From a checkpoint of a small mixture-of-experts model trained on Wikipedia: 5547 steps.
Below are experts of layer 9 (counted from 0) of a mixture-of-experts language model. Rows are named router (the router's row for the expert), gate (a neuron's input weights, with its number), up (a neuron's input weights, with its number), down (a neuron's output weights, with its number) and show model dimensions 0-159. Each number is 128 + 24 x the weight over its row's rms, rounded and kept within 0 to 255. Numbers have three digits each.
Before each expert's rows: a language model's description of what the expert responds to; "raises" lists some tokens whose logits its average output raises strongly, later layers aside. This comes from a sample of Wikipedia text that the model never trained on.

# expert 6
Table-separator hyphens and single capital letters starting a word after a hyphen, space or heading mark, such as Haut-Rhin, Saint-Bonnet.
raises: "-", "ash", "amp", "rim"
router:127131122147150134136129110114118085144088111111123138130145109179129146167118127103113122105113155180137076117125108064141109133139091107150131130136124123109153096123129161132137159111138112139124147163137147140121129124125117133115135125165086112127144118113150128156123155122080162132118140125135086120126132147134171169099143119202114166117125141121168109129188106134101142141095126127135113075156158118118123125131115150097121127120151217067158134139108078123147100098141107
gate0:134140120105135066117100145150144130140125119158116140196137143174125129110118097154105172128132142167119147139149102111133152098143091171139124111112163142147103114148067151061127164112138120144142136144141157098133117116143089150143168127123147153087178093196157152135129133120138146185171139105127116143110157128147129144086134104109125119128134139126144118095152106120150147106107118127086115114081124088098093101100111100114106104137146133151117116117131141133135114142117110
up0:106164153139131131150151126091124140094118118165117139175137172153098124114139130110128123113104137180094184086105127137103133142130141130092117145131130112105124078117140163137155118111117113168123121149134113203180127094119103103104127112149084095129090139163134140133114125134103150121108112159173124107179161108138121139123156126121176150153108128159098151096126117098151164114063130143105129126138132137113139152138121126143110105158084117102135135145092101152170115115101121
down0:090135151153127139122118173108147173109094101139119135140121100156114154066150116147100119114149099116137145098170132146134115126121128116177135150128150113161162118140088093112076143126147131100158152134145136065107119094117111127139130118123126135131149165183139104137134160143073124106107178106131164108130118094124181140153129145155123120115111130110069131120116118134135124141112121120189142106094139120131131114129137141177096129142118106141108137160185101121079117109155129
gate1:144150138124091160153131142121140115150091048137120105134159147151148156149094094046118139147069110137106129146105123108093089181112124123127143128137122129111138117140126151144140128100122120156130111164127129151066120143173174112164120127144108129111157120141096151149174100102115132111122082140135123163146114147110130132125108119152126093089110139088094164164154124118126111128115134164132124102152136160094142123133166111155116134151158115127098142131130132102137104154160162
up1:100117151160154133110090103135184125170136171104102176156118108105122128124120159135140126121174152107104148105132129129164183108150130141154110078124170112134082128105154097101117150155146140090132143150115126152126128180123127126154142130071144134128104128101151072094126132163152098106107162087112138145140122127126118135110139138090141126153096130144148109136093127149077135154115116110141131185106139111102116131164075148106148126121075151147133146107144128110110131131105131
down1:138138090179161165113116118118119115183110089114127065102135172091124126104133076134140136117135167121101115133129145109123102138160128134156141131133125091150156128145124146116102113145116107129155133109157105103140149071122144128096130127140117122169121120161127140076130100091146129129103150089129140093113137112135140082184155152157115079106150130139124171116115184131103131139157129134122093118104165113119121138122113194125117101111126170155133158158136151147093127113158141
gate2:121141132144100155115092115143144142099142101124128101116188110091132106084141122154123111143129086157132115078114110130119114084121147126152135158122099121092135127116135106107217153097123124153126156121081154116126151147147160173127154156126137111078122194134104130079113161142142136124101145128132128143113130133127147129137143147157148161121098171138149167106161109132157097114152131164178096132084097134100127105154138133127110108137110127092144126093135117125110082127126149
up2:116137131133115103102128154131123149114151110179163116173123164139094181151140113096145099104132097089185126132101122126135156133113149152139126133126166113152098146132117117151165108186125132108130131154151111113106154110153096151160128112102138135158161155148126143138122127112130105175142140079128117099126121133105112109120125096096143154133134126137132119175121071073122099117130075151109130160168085155144115096144120113124115153101094097111157134129132168156121075083133116
down2:117133139120145149196153152138153130149134126148162123112114107142158109054088135140090169114141165086102096109117164123086117134145173166138127101127099118111158125119160104165126133082137146082158130086117157121124141140120099156143117155166126139108126079105132134152101143149131100119096094141098134139113116126099152114104165138111155090119129140126089164124097160123139176145112111137155160110135178152116130098116134136138118162170116131097110128145132129114113133101098118
gate3:131099128108151149098128131133144085123153102076144159159086137118153116151125147164141161121125151130154170131134132135139144121106148116122134155139126141137108104130134144119098125119130135119148141137153136121114077073120114118169111102146131140153179097162112084122136127073155176122146084134124098058128148149112116113097150126132160147135152116088142074125118138166150090118140073117174104138126140162098167171119119142106129136107135155111131177119088146149122131126128093
up3:098190119157103110139115149106123125169129125178121079119146109135112171151100138146139170098133114106164115145114092112141119137133124131112071063087136169137163121140081109143110145145118116112143071136141156088104148150142099141123134124140115104124123083112144123140124115143136130172134164126151131116148128126134092129124092143110148129135101134159096160168157130097089153171138149173081137131137173143107118115128144152120108108076119128104108134131181122116119137129134133
down3:151142150162079126103120128129114140139069102137141129144106124145166133168138145097125140088138099125172128134125150166162164100108120110144149088165126140123154121071100104035112094124135144126116141137123148147170108120144112148095155111102158135148162127111152120150179121072131162096134134149105107143116148107096135131087124131161132079153098127142127113136117127137139140124112176125142090175128118125120099146111124141103150113162121114097136108116112100143160127147145137
gate4:134093146175115146164121117140136090143115154061089151112133121148111100139109172102136118114119153109134084112123115112098085116072122106144098179126142080136146127096105133103162105100128069136134123155123155117154126140097094140156128124118115119117126149146163078118135165120103145114143132153151137113168115132081169167142109131169119104154174105114134146160088120131141137130170119126107142128159126163135101124186132118132149125158115159139108142153140114107129126144148147
up4:103125123114116130160120141158119131114125089131126070069113117156124150163110178121125097112149126105123145128130122121174129103115138126117145148156157079136124132117134083110157165075115149143171127143113173151117147124139146140118145136121115121142147180082135092102136123109122130139109154174152132122095109110095127199121153117096084120161138145148134147164123162103100131089115110197104116132140095124151164141106138114154140115107145157125122118130170138112099146102113097
down4:067148100115128139156122150096165152160144152140136151098097139141157139130147172168135096108142161103098121125129117149103088134103147128110156128162138137135088082139146147115105146114124127088107095109149111124098085130102132145153144121146148110110125125178137158120118132105134143144124109158083105122114104100108133125169147153131129168134070130114142093136088161147156117130095119129114083106113130125166147156173168110124130108104106126068163150165102142134155129110158157
gate5:141161128143129164174095124148116126167112093129127097154087186122105126131138098131094084139120143139146108113153128126151139107184136139175114127138174106113093105161155149140126106120118103129109081103126130153090113136090115115166126143138125181120120126161133107095135138163113093142113162122092107148103125093127158152124100098161159127123152116076095123106141166131102126115152147091151134129124154158107113112099123155138130124128125193117151112139103116077156150128152106
up5:159118125148151104083162097116121109079135128157139135107165111142104116159181128121154116154143143125099124126098102110125079135136106184131135142133137176142160151093135109108125120141107168082099164098114139115137092126136107114086130124103155119108134102104125126140168125117164134101130075113130110116116143153168115112142114117095142116169135091174131119139148153134127121130144112158146104133155134134153163164108122086184113164113157116138155144155093149152098155111096081
down5:118110091171136130140157101149151110141148102076114106144132185110131139152124105173107153148088123138123150122098119165126134125123154167096104082152107104116093149101120075118152124132109093114123134121150108125135123138128133132070172117152130104132160130122179134137081107177117119115117081145124113155142129145090122139145143141097147110155113103154085123139106143151161150125137133140107169114166147124154088176099153123127134082116091121102116137135128159149103167113148152

# expert 5
Head nouns naming domains, organizations or events in sports, film and education, such as season, film, League, University, team, television.
raises: ",", " and", ";", ".", " |", " ("
router:092111131124124138156133105114085112127100118139141139147124136161151124159124096136138140112086190166161084122085143092117111121115114194142115110159167111155130130117128120112143183095126108159112143168184128157119169142116149117105143123144121120147116114141132122118083149110148121087139154100159112127128097155140136183115155105138112144108101130118101127122127129099143153137136111129155113076101169119131124139165138101051111105147133143074121128132145080130132122109125109
gate0:136109095179102134149097147131111115126145106164108150188135158132112132139088153153087091126141126152156144105106095155101083135102151105135101097150166106157103084125159125112123083117115172102143117121124130132097134126151126128155150099073134134114112117168150127152122160080170111109144130103129099151129113127152125100114099105153171112092155171140170138153132126122129126136193094110133092122097130126117137118153126121135146089121128164123136124111151126127167129145154086
up0:082135182186147133100123136141139122170125147152109129138130163164109114121133085167183130141127149072076146115131131093144121132105149152108107120103124143096146098141144122113153136150108127123158113144114144159090138130131102119129101142109119151133132113130149135131153118145106176113155168117161115155105109157109140061087180088129138165123123134110114110108122110110112130162129135103121128174116102165099136125111117113137126131141074174109139118137099116161088122112083155
down0:154125086101092142133113148135151139124144144118135104165098128174119118177142106138102142075128098140129121139073107121147104096118116107175165107089152124118111129122128129136145115127135135109103148179145115169116107135109145158127120118151122145150090122140148140086135145112107111120138183142089099107136163126124119148120073111125135142101126114131166134187095142082165162106099095127137138180068106123145101128124176153149157136144129130162147105140143100166115114112118132
gate1:158112102089143115147122148134153118119175081071089143178165141126140140130152140139138103131151154125160141126098119126105125096089091143160080127141132147126112159115133082147127134150125140105117127109142119128169186141101135180164145160133079080143151171154158117121136140117135109148055130127120155142143081091116165121149133145132114131130134138108119171116086121146126155130154098137132129119088130141136093112167140107149129141091101115123146125107102125124130126082136126
up1:136106143123121130131162130090158079139148131119180129129127153157114116148137137134129130089168109116139119138137115087157109107131094126122139122097138170116141149137179155106142124119152167157130126148156190114145128092100126113117136075168118063112149122137151081123130134134109172171103093102101155128120118146116115118128136126108079106136143128170115158132145132140115074166116124142138143097109130149159088111180136120127134111148093166150118113093080105107148091146143142
down1:110199131117094173129146116134142108107133137122126105107145140118138146133146095119120130099138117148117182142139124117131111158144115135133124135155094151131185087132133171168127093161187124167109137136131166138151135122095104123156144081077139123096124136139141105137060135104127119119140104147121097094133124163137140096154150088136129118154104108110164104172163092105126098137121081114097127116119096158107115136145137143096153102144118143129176143095153122152131125130081124
gate2:148122082124115126143144151163132136093128123128114157116122125129131139118114115178127105126118109151126161168107096111084123129111142153097107128193147105121134115132123115141077138111125107161123109096095154135122100135143121127099164107159131067114118131092094116152132181091143135116157116151132139150117178127112110151116124144118113108158167084171153145144154168147127163119112133112124134117140123094097109150130158126122173156143140215105096116134098107122156145132101084
up2:120129146133122134119143120148183110085100125095104109121143098117147110104134078170138115117163155152146084161111121155112153139117141150107105112183146097111149125145112143140127143151132088142101111125130149115130107158151125135115101093160136152080079093139144112088094142131147166098139176104101088139107136129124168090141127171134145102170128084101109106117137159113143133100102098126136160124136172119138142115117113142103132157159113188151159115162149147107144117107102138
down2:142120153111129128116143122121134105138096157150101156105099149165132180120134095119174137141125100134164142134082125145106092089110174126103112142148139137178117123109067099191138138072164146141144111141133130160141098113138160162136131100167100111114139148127106104119122076099132129158172147123095124155093093119146115143144123149131120138120159114161115204109158108114132123111101145143062136127095124142127159136142114122105162132129109122132141107131110150108121120130137092
gate3:124175152121107116120156106134116113090098149141129132115121171134143124153137109097116086146105142127127106144118122161134116131115114112080142133141164117138133076177107152193123132123120135126073150145166126133175132175136116129110151120145128127126118136092044131108109109113112132091149111125094099133137090112121174151107122108161151130136107148126089120158162121103152095091114147131074100120114103163140155107166153150125159147124132115124179180143125134145109148115136131
up3:098173127100100122152177092154089136131089155141137113091085157140116143116131148115163106130100124158118136149139121133155116167126161066099122087113171124150112077172113149149166122109127148144093109161117114135130117125129140110100140111093171104154141117141111152141111121153126117085176143151112113114117137152164103121108190130162114135095133142124156136146103119121156128108106118163141140110108111145123172096156133111116118126146150131099138157090160100130081126101137159
down3:160136133121103138066115156130139115148139079138102112130154106105126147103119130141149086146144169132134120108170114108151117112158108155179144144103131132126105133082165120113114166146110121117185130123166139155139131078119144144127124142153121158152133147110120137097112092101094118170146115045141099107149122151139098088147121132129178140145132124144141127123129126110087120153168116101100136153132135143116114122119121175135097073159108141124088089136150175109157129115122114
gate4:157148100153129094136112143127097109130139162150098138113130153133095139144123117114132164149138117161108059111121109114132121121080107141113140122151120152185122113105133141146138076166108155121126176092146123148125115134095158107137118151155113087145145151124102116096065089126152120143097176115129161133106109085118136105127108112123136134128163115114156124125120168118133149100128092134144168114079142151132134149146176125121103140099112142119083125171133147200143149088144129
up4:091110097109135125095168094083108128121126179107129148127115158121131127103140152124159102115112124131149144150120154094148126175127097129101152097091094087119148152126125163148156118130105108155120122135128130132087119095153111128185166122151125143134166132130129123086167116097174128108113145111125124156115136123120106103144132117156134165077109121109158130144142158066125172118158160149128118154115155151124086082115110154157171115061127130124122100130095141125093150117143143
down4:155114124121130159152145122137139139104129106190109157093085094114164115108142106109101145166099119097170149124138094143122113115127175090127101125100165193083148095165105131132173153104134108081162146145110126125120151108141139117147139162141122154107100117122146148115131136139114138138092103099124101131117124151134103160075139133173099127134128117127092142161137129176141101120149125144141128126149145101098080146145114164164118092090160097144144168122138126114112099148108110
gate5:123115118120101168136138110130149136123120131125110123109134144190135098086104127133165155150113117153156153127116137171154144162126139146087135133137145155162123096139095120088096172151141121140104149157172109089078142092111148137108172117121122128144133129117087156132110106128114138068141116114151153151149052155112101144135167123141056113133125115138149161150129148116108108127158091093123130135096116099120149126142112157139165116129131103166082122153101097120147140127126098
up5:095160127136127160162133122108143105150137152139091111104159168201159124066133137111132126145106118151165153167129142141116141157106138144128115136146111130167123104110117136103124162147135111125118143136140079064102149080129104130123161108140163114115133131107119122080125148128098126085090139132126157136139053140142143137126129132146132113108159134130152155168087176117105132108171134124147123124099114116108128148126112180111137121136124105147090106158078111137163108139095151
down5:112126182133146144131166148143117120120174119104079099141120147141107113103161134152138101097122156114128116074130127110123149055191096110140122165124130114158104108114172121157134139140125082115104121106131119150137074134124122129133114159137141140126143154138105118100107122156131116105133150187095146117122144148132128117154123098153086130135138115079103064151132091150122126099148122118122163120155123111137124139111142099136156103142153153203142149115125130137112175111109155

# expert 14
Opening parentheses, hyphens inside compounds, en dashes in scores and ranges, and quotes, such as teacher-turned, (featuring, 0–4.
raises: "No", "de", "De", "In", "D", "St"
router:135119145109116136152123106159180132138103100132119143108138140129115129163120141140128138106161183141112166092118145129111170134160122173115112100114148148138116110101126133115123147086127128158120150163143116155131164089131139114125167152162132136169109118126134133128128163111113125100103108116162124158117137108127152189098136123182134123099110139108131097121115082117129113123113112154139109065088188117108136116124153138046125115120137157094131135142107102094082095073128112
gate0:151087140109112127161133101134122106154131130186082129137105106160115092129153162114139099124130146135089093140171145138138149119138057124129114154113144104098154132142137141138122175126162120146163145057125095165149137088150120131166158113134127124150126127143130138094098131129109138109151138170101100100160110125141144149129127151127171126095099117157128133112132128140115118100152094135123086067145125161127130157189148149149125092142093154131114122139114080135116125117160098
up0:120156100165159111115159170117112071109107126146165109121112103122119152122103126098133134114120107136126113117158092076141091122143161084172097134122130133144150164127147125132141157112114109118130110139098089126129135165120127132149133164149105129115117090150163141118121102150100090091148135143141113141126124129141168147125118116118136189139103121160148142117118092140100094147113156155108106123084078162165169130125095146145123142157101102119146191142064152119160135124159100
down0:170082135110128122157099127137102098118106093193100112164110098137141130141153159104070112149118138154115112141120178154127144138092126168152092165139164110105142158123138114137142101118124126143162143090107186120151159125141078124128146117142127157137138128112154111126120130116122142129110090132129141086135085125156131154086128113121108093131169139118123136096105120108090159106117104103125095125193127102119148152178116130120138144127148112120182129124164105090156135144106115
gate1:107111095125108131189122166116189132114096117130130112143136119150084151156153149151102108102094080120091160124120123127084139130110114148128106101128176107161099163134158127105116124148102116142126128142117144162116132110127105150140152078146130107130174127143142095124116166129137120086131098138139090163141119134085123150147132147093101150092140133156105106124128159149117162157138127200108108120114152132184130120129095116157108133130110154135111127193100139088144108141125130
up1:121162161163145106111110110126123139145116131154137115191185130148120135126113165127065141097096165114088113080124125159135107093098162148081106126095163144150129150136138079107131114113165103185150141135132130143132121104150122152126151146144112141141136131152121112129166155115144130093151105132144120122115105143126117158119104125129120132097167124109091096148119159178123151146126108150119097096121126118153078106090113163165132123126132161088118153166113129124126065136104129
down1:158149118148144138125133132111118122160139102123106146119140178111128136138147087160112113122134077121140153148172113149141141137143131119144121120157083096135119131112147124121100106123156157105112094122143123105109087101117179103190121147112094149153128132088126138096108104103087124132138147149107157134134143132181127152138114098111143146118134144129163144158156083182120135123136100137108132152091148136046111101136138127150125120135116108130098121067180134135065133140140175
gate2:161102082112119162155131118145093153144128138103141119144171091111143121120097167112143117132121166122108079168153135115150180118089118112145137129160138144118141123078109158097120126127135093163123140129112132168098142123173135152163140150131160089147135155113133075145112187121113156107166135130121115150152139132161116135098187131119101145119155102095123152155124084086147097122125118123095101115112128117142080157108136124082118119138096141116149120132139145133144111098098171
up2:154160143120126119102126145115111160042132108112106129168121107137097141150157126109094101149122100125120151138177097127073143173173136109131139107138128115140114112183129107155118119132142115110119097150138142123108103100165078117123120138130125133178088115118154109113155108120122131123083133110137154131123099100126140061154102140100152132110155148135154143118104122154168126158136178141139135154134130123135147087133194134121118158092157134121089142128100142112131151151109162
down2:172110101111174129140111125159152109139117100120139125121154100119125152114121132130150147144106109151122069111110165163072136128099151154122104117109107153088136082121152133119110114135125127118180126118103202144125105091131126119114130121141114148119110145137100129132179112137116135135151133115136156109115121138103172154142159119090086072161162145105109164145098124121109120149123096130141113158145153122156110117133149114147081140135206123122125138109152104116118071164168128
gate3:098115147099128090186148102143177148178120134112097142126124181161139138118143115124125127108094105167156126131128113127105152168111146085109118115144125122116108128152137130139133143163147107100151158104122132128125163142140131087150112156146095129100099118140091123180157128096166127106178148072110120119151133129100142114095080139099094105125111079141093125121160164104116130117078151123146124115110166126102104176137188134105124122123148108123135128157108126132145139158096123
up3:150120127132103128141126154123172142123140158152094158112141136153180169100136139151090165124132108171151150145150141121130094194113145114124141087117140119106182077128108150074111135140122143124130101146144130154126125151167147132134131124141113059136121135190120118153118172116104161087133082104152128139116132138144102126098122116093139158143122132107151073129149104118133129098126126088116107119112126126139118126129115140107138098120134106114158152192110100108125124130063147
down3:104101106115148080147111076135128145186139164139162152147138123128149155147121133119135122113162110084143133131139123116160144104132125135108097152148110118138086110087117119153117112140103111174129156088055138180110127117091136141116166148086160172078121102094138129128088099129128131165140147122140118123133095143128101148121108136105146096106096154148157162108144149124128147188156145138174122146140124119105109140159106125121116086160141142111118124081158148122146114114137112
gate4:125160089112159110143128110152150151125160102132089144096102125131098099149136094101104103094101142156159176119143156119139133104128139126155093121123151172114159074156130181128116137099120123133139164080128159143156108124125106136122118123074126126137172098124130113179112114092124204097114104133151148058121115099131106136136135162127167108107184141142101144114135154141160148118130125115130134139105134104139151146149146108142131167084108121134103108124116137128126147163132124
up4:136104151096124125133111175119098098132147169116097115105139159136178072126100133146146135105125109076161126114130117127126144121130124162128135156102138132100144136133155087127165104134130110132092141154148117089100116105112126187130129111151123076080078126110155166148111099137156117121167109118093147136128140092080164113121137128158125113122131157121111089172125124106117178123113121126112145148099129105139116134099136168159150093119163137134182135150128161172167100119132132
down4:145146134068115106118099089142100096120115152126080087115130130161164138084169134118137133096109152173118181094145106136127135105150121112139136165131155125141143098126133144137122113145126133133103146139110122138159102136152118102119125111152158114140116138141123152113155087136087096136137155141111069076119154121121088144088136147130167134097155074164137169150113126139116144168120117150132139122135157177177157140139116113116099189109162147125123125124104134086141087140118132
gate5:140127144140110115121139133106104146103151124151136157096131163145133099103139150129108141125128127120084163098105113116124069134138102136104149069124171135116123116143112108178107155109118103121146106128125127152113114134152146115136105150143127123140096150111121122125067119138169114130127117120108088110166108134137144120088131112133118130162175124162152110138107132135125096144151093160139163110101139080122197081139145114143135160153138109090191119154073141132146148151192162
up5:119132162109119104111141126161128157146125113139113174105191141120130106110129164204137121129173151115150148128131103128159154137125140148104137102148106138139127130119119118106140149118145127130107140147169112107107124143113090108118160107133170096140107108118128129174115151099121106111104142098118126123098137127108092139109154153085085128179107151103141138132143091149152115119081072135115111121104124157135149123148133124094127082151130113103097132120191111096163102202117158
down5:150126144123159135134142140140163156109150126123144134102109127151077136121102119113142140138190142122173091118171129093124131139120142093178137110120115104094133164083181112164088133115102108158208118123167144119167096129103094129124147106147134119145103138104154136104094102127155114136133102105144120118090119123121130137143165131120121116139103129108171095068104128108093121133161101121133107122129136119112143094130117153145129141152102158149111094108121173117189147110137158

# expert 1
Short consonant-vowel word fragments at the start or middle of words and names, such as di in dirt, ci in conscience, lu in prelude.
raises: "t", "ti", "mo", "de"
router:140128126119130100146142128153167109118126089119094114130124152148169159185090083128137136152143141186143067130090128175072142133122114135114137127123119124142147113146110130137144148127117107156148148165128167172114136094081132124071154133148127123091133090150151100111094160117142124133055093137169120153152114153149123166099170139167123128118107119113106133086122145131091120111125093134104140116137141147121129098099101124133115109065122144124133139139154115145117117102137123
gate0:134141115120166147120120139119139104115127113168117132101096177115149105139116149156131116148148142125100154140137131115101183190151118140088138117091141097114119106118103122142125159127120147119129144096110079122123111138102173153148099123162178095149134108149123110163138181075127140131117140122106111143173138147119173124099152114118120136127101115129088147123129143116076114125105127111146108141132113194117143184111115089129120139175153119110110086172096108095134078133144124
up0:087126087139132124163138123136134107103156143130154092074078183106139100144196118172126117123180079112132169168138088187100123150138116122131134109161143156126120155122123114102140118125116099121111123144142140139153137098125134148127171124093091153132137189122117083129115111114125120174100127154130155121113137160098155132140094148133112123143127136115088125120117089103116123144083081121124167081123128112130099120118108150144099141154150098120140146141128155121142125155123125
down0:134167124100149142140163117077134154157144170109117163131079143151106134127096156123129116102110140133125157152113090154115126097127107172098125105092140099103082123130126134158097103142156110091129144087112158145106153131128100150128159120125134141154165124140163154141106181151086080095120132144124097199136122105096144120077144141109129108156168134133126139126103139137134140146111152135172114152104133112153080138155124151097077142097125092115158145120141117148145128136131113
gate1:100097122108085100132100144136099137155113153139119151166163164128178105129118136144122136169107111146127124152117156114063194133087155160140145165143137105128107103125141104114092141142116131138147120148131123087137135115146091130155153121162103133129119108118173125075100120140149141109136112138135139119129150111168086114111132132125102144118169164136109084141119117153153073119085133137155121161143151130148100100135101079143101121156164096083089130167147113121138127134131164
up1:128156130141141109115136132142145138099097090127138096087128108116111122128152140128161136087169156133145137153139109164152120165126118150086164114139142101131130103139110167168145099122095165107104145125119131167101103098083164180169127101078097119135123128119139138145170116122108117145145101109126100141106132174124084097151118173090101121140104080154103161130159093109122162144138123136145131161135140114117150123143086108084171138119129156134178119115099120089155130146152119
down1:163163102112090126150116116116131146175123123120136129127132129151104130113099124130154127099112089122082115123114150154176144137145182166082159157162131153130088147140163128124136135124137132098121132152110116152153093161091128105126175104149107128148108143116139167157140122165126128118116102128091092148105112162139080085140153144163114096093097116118123131113126081166142128121138128156158115107073123103132089135148118151112087125162136135095169164126133141145102086090139153
gate2:097128129093102060139105165086150133149152118127192085114112146115132134116108110164152128143155106129110102133086099124141167165101132130144150176176114058152136125130161121124173147163131114179188150164148126156097155100117118124112161118121138176111125116120135086120139108124078127127124158128148112169127112137116101117126153144134131098111097118130123150128122131156091080162144127101131127143141146118123130145149102124146078109123139123114105136149121095144128127114140126
up2:166147092130151117090121123118100138144130126087155153138138120137097108104110127137124155108107128094146158172162192154088128132136098124114104123085121130084121172118118139153112117124133114142183132112171125107103156126156136130151132151133112146151139106135149173120141113119136142158131146109176113116086154165084106071122137140109137132119113119166121123112073092107137165121137095161144121123118092124101131079122126150144144153138114174145155126125113168093126129130077080
down2:160131106121082145108106126128152128127135152108094099108133119121163093159104132096116119100071186133152115133133131119178109180152137170088090154134113145088129088114118182133107139077138108122104112116159139140122117128144102135134124100136087114152092133153148085134146171134170134130124114128128156148133126126113124145131116116109097136173179111132178076161123165134130128136127114110145171150134130129104121165115132132150137156157113138087130090098150144157124092131121093
gate3:133120108124132161093147134124098208126124124115126108141138146124140106018161140119126128103103116112157163166148117108113137126124113165043131173145148119156105143161107119129149094133154150132105139099096153164101145122139145135137125127136142113124138110105159095117130132118098142118152142126069129120096133137143150099088110120122120130129124133135154097132158118099140116133136110114144074130146116120095092128173156126137166160114149148114112108152124116157158159124117155
up3:104096145147130132158104141137138078127157092122142162108122080137130113211127137093129132141145140129095115092139140139170096113133162084198112075140112147087120142119175088143096138119129107144137115149127105101161112147135117141132106162114086134127103166139092162152116098150137122153111114137129120106181096114109101160162141124103122124148173125130108167130126127150111173125134141131117165143122112128138159138128111137150094099168099084134138143127136142136118142132118092
down3:130143126109094126126129097156125103121114150169143139119146129116122166255106131157114123119153124137102127081127137124130124122125120082177112119097118106117140109104132157139116128115117135090144125145161116110149106132106130113122134105118142141137138132141126146111145128137128124136135125115255141149137130120106117117159118116131126133116107125102123128152128137154150122120103133122137179117091134138157139131104135155085114109139150129134130126104109137106114080125103129
gate4:127155132098133089158121155152152105131126098073167166131101129121154136164140128133151078117085133113114063136125127151159139165102159173112090119151120120120149118103119131121137105138142146133132149085097124160118185104137109140124130120137107151099123110128136106134165132166132121107111122132113078155149141108153111100113180116136141163137052127106132159119146162109147122122156113111109147138085074110112145095120148158144130134096162129123162123108131131176119125088109131
up4:130163108096111118132142147152109118097119111157147121165151119154154123149137134158166130116163104168120123151133151128126094163082165129103159131155074110110141160087144101113178135157120123130123092162128153148103112158113082135158151123145138131147132127093143097127114121156146175090101125137123107155101157094106125108134184138133129071129134141130183107141115141120106130140099065129111108139117125133108117074117106153138075120166133093157141126133143107120100157112132146
down4:098116088139129127152153113138118109103131108161164170129133109138135157142114135137108128104108149152117151186149134139153118071132094101109147114126105098132081107086099114125149163088134136126101098140125113153125150177136177145130128111111169170155082094126150129088161124150134149123154120111081109142120140154097135112122132156116174111129098118154170159154111109130130120141100141120134083134102179120179099126153096113160153127123112148096165139106123101113167123105113142
gate5:127119128115171142112108155143143146158121105135105107138135133102112101127132143146105081081133138095106136166163141091072099147137113137131136107092099117153109102107197135127121125132138115126127143148156094122122135175128110112091132139089095107167157131112135142119138148150214125126100143150125118132195151141118151132127137163073121096157152113080119133114179153146127144114121133162130109149157112146110150087147098111102110090120121110163143111134132100120160152133136129
up5:162160146149125142168109111127141099128137136129147100095167161143139070110149138161148115126161137122143072118118143156134113152078142089135147186135149097132141132136129093123148132115086082111137139140182085154091108105149114151128155153111114125094095103142156123111105116096125134125166088141146094125100109125107120131121130107131119133140185118094113128159124116167156119074132117133124158168131126104116145102156133151128128116123139169131151149160069140114107142104084147
down5:114165152175122127148112112131131125102140121158080141123142136156128077137125120133125121121114141071113124111132137105154102092148125095168124162141161100125108119116167176132163155097135105150146140119143075146093111134117126149127131140120096152168106124168130138101089112121115135128116112148128141121102103082169126101137133113200122120106142128087126152129098122149103104113129102119130139169140101153108112060169147093139140154108080191137118129145156141160137155151126126